Below are experts of layer 11 (counted from 0) of a mixture-of-experts language model. Rows are named router (the router's row for the expert), up (a neuron's input weights, with its number), down (a neuron's output weights, with its number) and show model dimensions 112-223. Each number is 128 + 24 x the weight over its row's rms, rounded and kept within 0 to 255.
Before each expert's rows: "comes after" lists some tokens at least twice as common just before its tokens as in all text. This comes from a sample of Wikipedia text that the model never trained on. Tokens count by the router's weight.

# expert 39
comes after: " in", " at", " |", ",", " of", ":"
router [137 133 163 149 118 153 103 172 140 133 119 162 129 143 131 147 130  61  94 125 140  93 156 109 168 117 153 152 148 167 113 130 129  75 123 198  83 134 108 128 163 118 136 132 133 151 160 166 102  95  87 123 108 137 145 116 146 116 135 139 133  96  89 115 164 141 138 118 165 135 112 141 105 106 128 105 125 124 104 151 103 152 119 118 163  81 174 141 139 151 172 145 142  88 128 117 147 163 148 122 117  95 127 104 133 150 112 117  84 140 142 104]
up0 [144 155 129 162  55 150 123 128  71 131 134 155 180 136 161  97 119 127 113 118 122 115  98 163 118 165 135 130 145  99 155 103 117 145 101 135 119 141 127 219 102 132 127 138 140 101 124 129 174 162 118 120 164  84 139 150 168 141 119 111 137 169 127 157 140 163 157  93 102 177 181 143  95 120 124 114 121 127 121 104 117  92 111  84 126 140 137 139 160 134 115 128 133 143 126 106 142 139 128 160 138 113 126 181 157 154 105 162 125 150 120 140]
down0 [102 136 147 164 106 129 150 177 119 123 125 114 152 162 127 108  92 126 117 137 116 126 109 102 115 117 120 129 100 157 133 146 154  90 110 126 127  94 126 108 126 108 155 119  80 145 117 106 137 186 128 119 165  97 146 156 126 116  84 109 157 136 182 145 138 139 116 114 133 101 159  81 157 118 104 105 123 162 131 150 140 142 142 111 149 115 115 142 145 124 130 119  73 150 159 127 113 108 100 137 189 108  90 121 151 140 146  98  88 145 144 145]

# expert 248
comes after: " |", ",", "-", " by", " and", ":"
router [129 170  83 148 154  92 109 131 151 148 124 164 137 131 138 167 149 102 144 133 134 137 170 126 134 114 130 166 138 156 122 125 136  87 153 131  75 154 153 147 142 163 136 124  94 124 114 113 126 146 143 119 151 148 141  99 134 155 137 153 121 150 104  88 152 117 100 153 136 167 156 144 102 137 128 132 128 147 131 170  76 149  97 132 113 147 124 140 122 128 155 137 126 133 111 126 109 104 155 131 117 167 135 127 137 129 130  96 172 150 109 107]
up0 [142 126 126 131 152 135 129 143 156 151 143 125 163 116  83 136 120  98 114 123 154 100 132 142 114 130 139 153 125 170 112 144  89 109 118 109 102 144 116 142 132 150 165 108 106 127 116 178 112  94 109  61 141 130 131 109 128 130 151 114  69 143 127 136  84 160  99 182 155 120 104 123 118 145 138  97 102 130 113 124 120 114 142  91 114 159 128 112 131 107 101 145 110 137 102 158 119 126 139 128 116 134 138 114 130  95  99  89 136 141 148 136]
down0 [118 104 120 109  92 136 129 137 136 156 137 108 137 140 128 134 136 130  99 110 126  98 128 131 103 134 110 176 122 125 146 146 144 116 129 120 135 107  90 100 163 112 189 107 120  98 158 149 102 117  91 128 150 116 169 118 139  78 153 107 105 144 112 159 174  92  92 158 136 117 155 149 129 153 111 139  95 142 156 122 116 114 134 124 116 176 170 100 112  86 145 154  97 166 132 136 135 112 136 148 145 150 105 112 139 116 144 171 123 155 138 111]

# expert 188
comes after: " the", " a", " The", "'s", "The", " of"
router [140 103 136 144  98 155 167  83 181 123 148 152 122 132 113 109 122 117 129 127 104 109 143 161 104 156 102 102 152  68 128  90 140 143 106 137 142 144 111 144 120 127 104 106 121 140  95  90 127 173 168  98 164 126  83 174 166 143  88 124 127 128 117 138 113 115 102 140 100 126 130 172 161 153 138 105 113 167  88 140  96 134 104 144 127 141 139 136 157 152 137 117 130 143 130  76 117 138 149 107 158  97 125 153 131 128 121 145 113 137 120 118]
up0 [ 99 120 124 143 153 143 166 100  95 128 161 122 115 154 152 127 116 188 176 108  94 120 128 109 135 169  87 139 131 128 150 126 147 136  77 118 133 171 118 105 134 147 159 165 148 162 160 150 129 125  99 145 157 152 120 169 103 113 122 134 130 144 133 164 164 117 102 121 139 147 121 161 131 129 153 129 118 127 144 115 170 137 112 166 115  99 104  93 145 139  78 120 113 135 128 133 119 106 147  79 107  93 122 138 149 138 158 169  97 109 115 153]
down0 [114 138 166 155 178 143 161 101 123 146 133 134 129 116 134 151 150 130 128 140 106 120 111 143 117  87 127 161 112 117  98 144 108 115 106 180 134 153 117 144 102 126 162 177  91 148 134 132 151 127 112 168 119 150 174  83 115 148 100  62  95 119 133 142 125 140 117 159  76 162 130 107 174 136 119 123 173 139 137  92 107 127 115 139 162 129 123 104 155 138 142 182 125 136 100 141  89 144 116  79 150 163  87 129 102 133 135 146 158 184 128 131]

# expert 124
comes after: " of", " the", " in", " from", " on", " to"
router [109 112 138 146  89 176 149 162 125 136 133 119 132 145  98 162 145 116 150 149 128 122 129 159 102 125 102 131  96  64 132  70 133 161 113 118 168 162 125 123 127  74 146 129 130 137 101 131  81 148 140 123 158 131 119 107 158 150 120  96  93  87 128 175 145 128 159 142 122 122 118 144  90 100 175 115 121 108  90 138  86 127 103 160 144 165 143 118 164 140 148 159 108 135  99  94  99 133 159 167  93 114 120 102 130 141 141 140 130 136 106 144]
up0 [140 160 166 135  95 168 117 107 157 128 125 144 122 126 113 128 133 118 124  85  79 128 189 122  75 139 115 115 143 100 169 134 146 130  77 118 118  87 146 170 132 119 119 131  94 162 101 126 132 152 148 133 134 127 136 115 136 142 137 158 124 163 117 114 154 117 112 145 127 124 124 119 131 114 138 132  94  88 120 111 118 102 103 125 161 121 137 134 127 133 160 162 134 137 128 129 101 124 131 160 107 111 141 106 103 119 134  99 111  92 117 162]
down0 [ 85 170 120  86 130 151 153 130 129 151 114 107 100 113 165 110 103 113  69 108 134 152 128 148  98 145  97 128 177  64 104 148 109 164 125 172 105 133 118 125 123 116 122 116 156 103 134 137 109 134 140 112 157 118 152 105  89 130  74 146 141 162  70 143  99 124 103 161 111 102 127 177 143 144 138 116  86 108 121 126 167 117  88 133 152 148 151 123 151 140 144 161 125 116 107 118 111 157 134 113 133  64 124 116 148 127 143 125 124 164 142 118]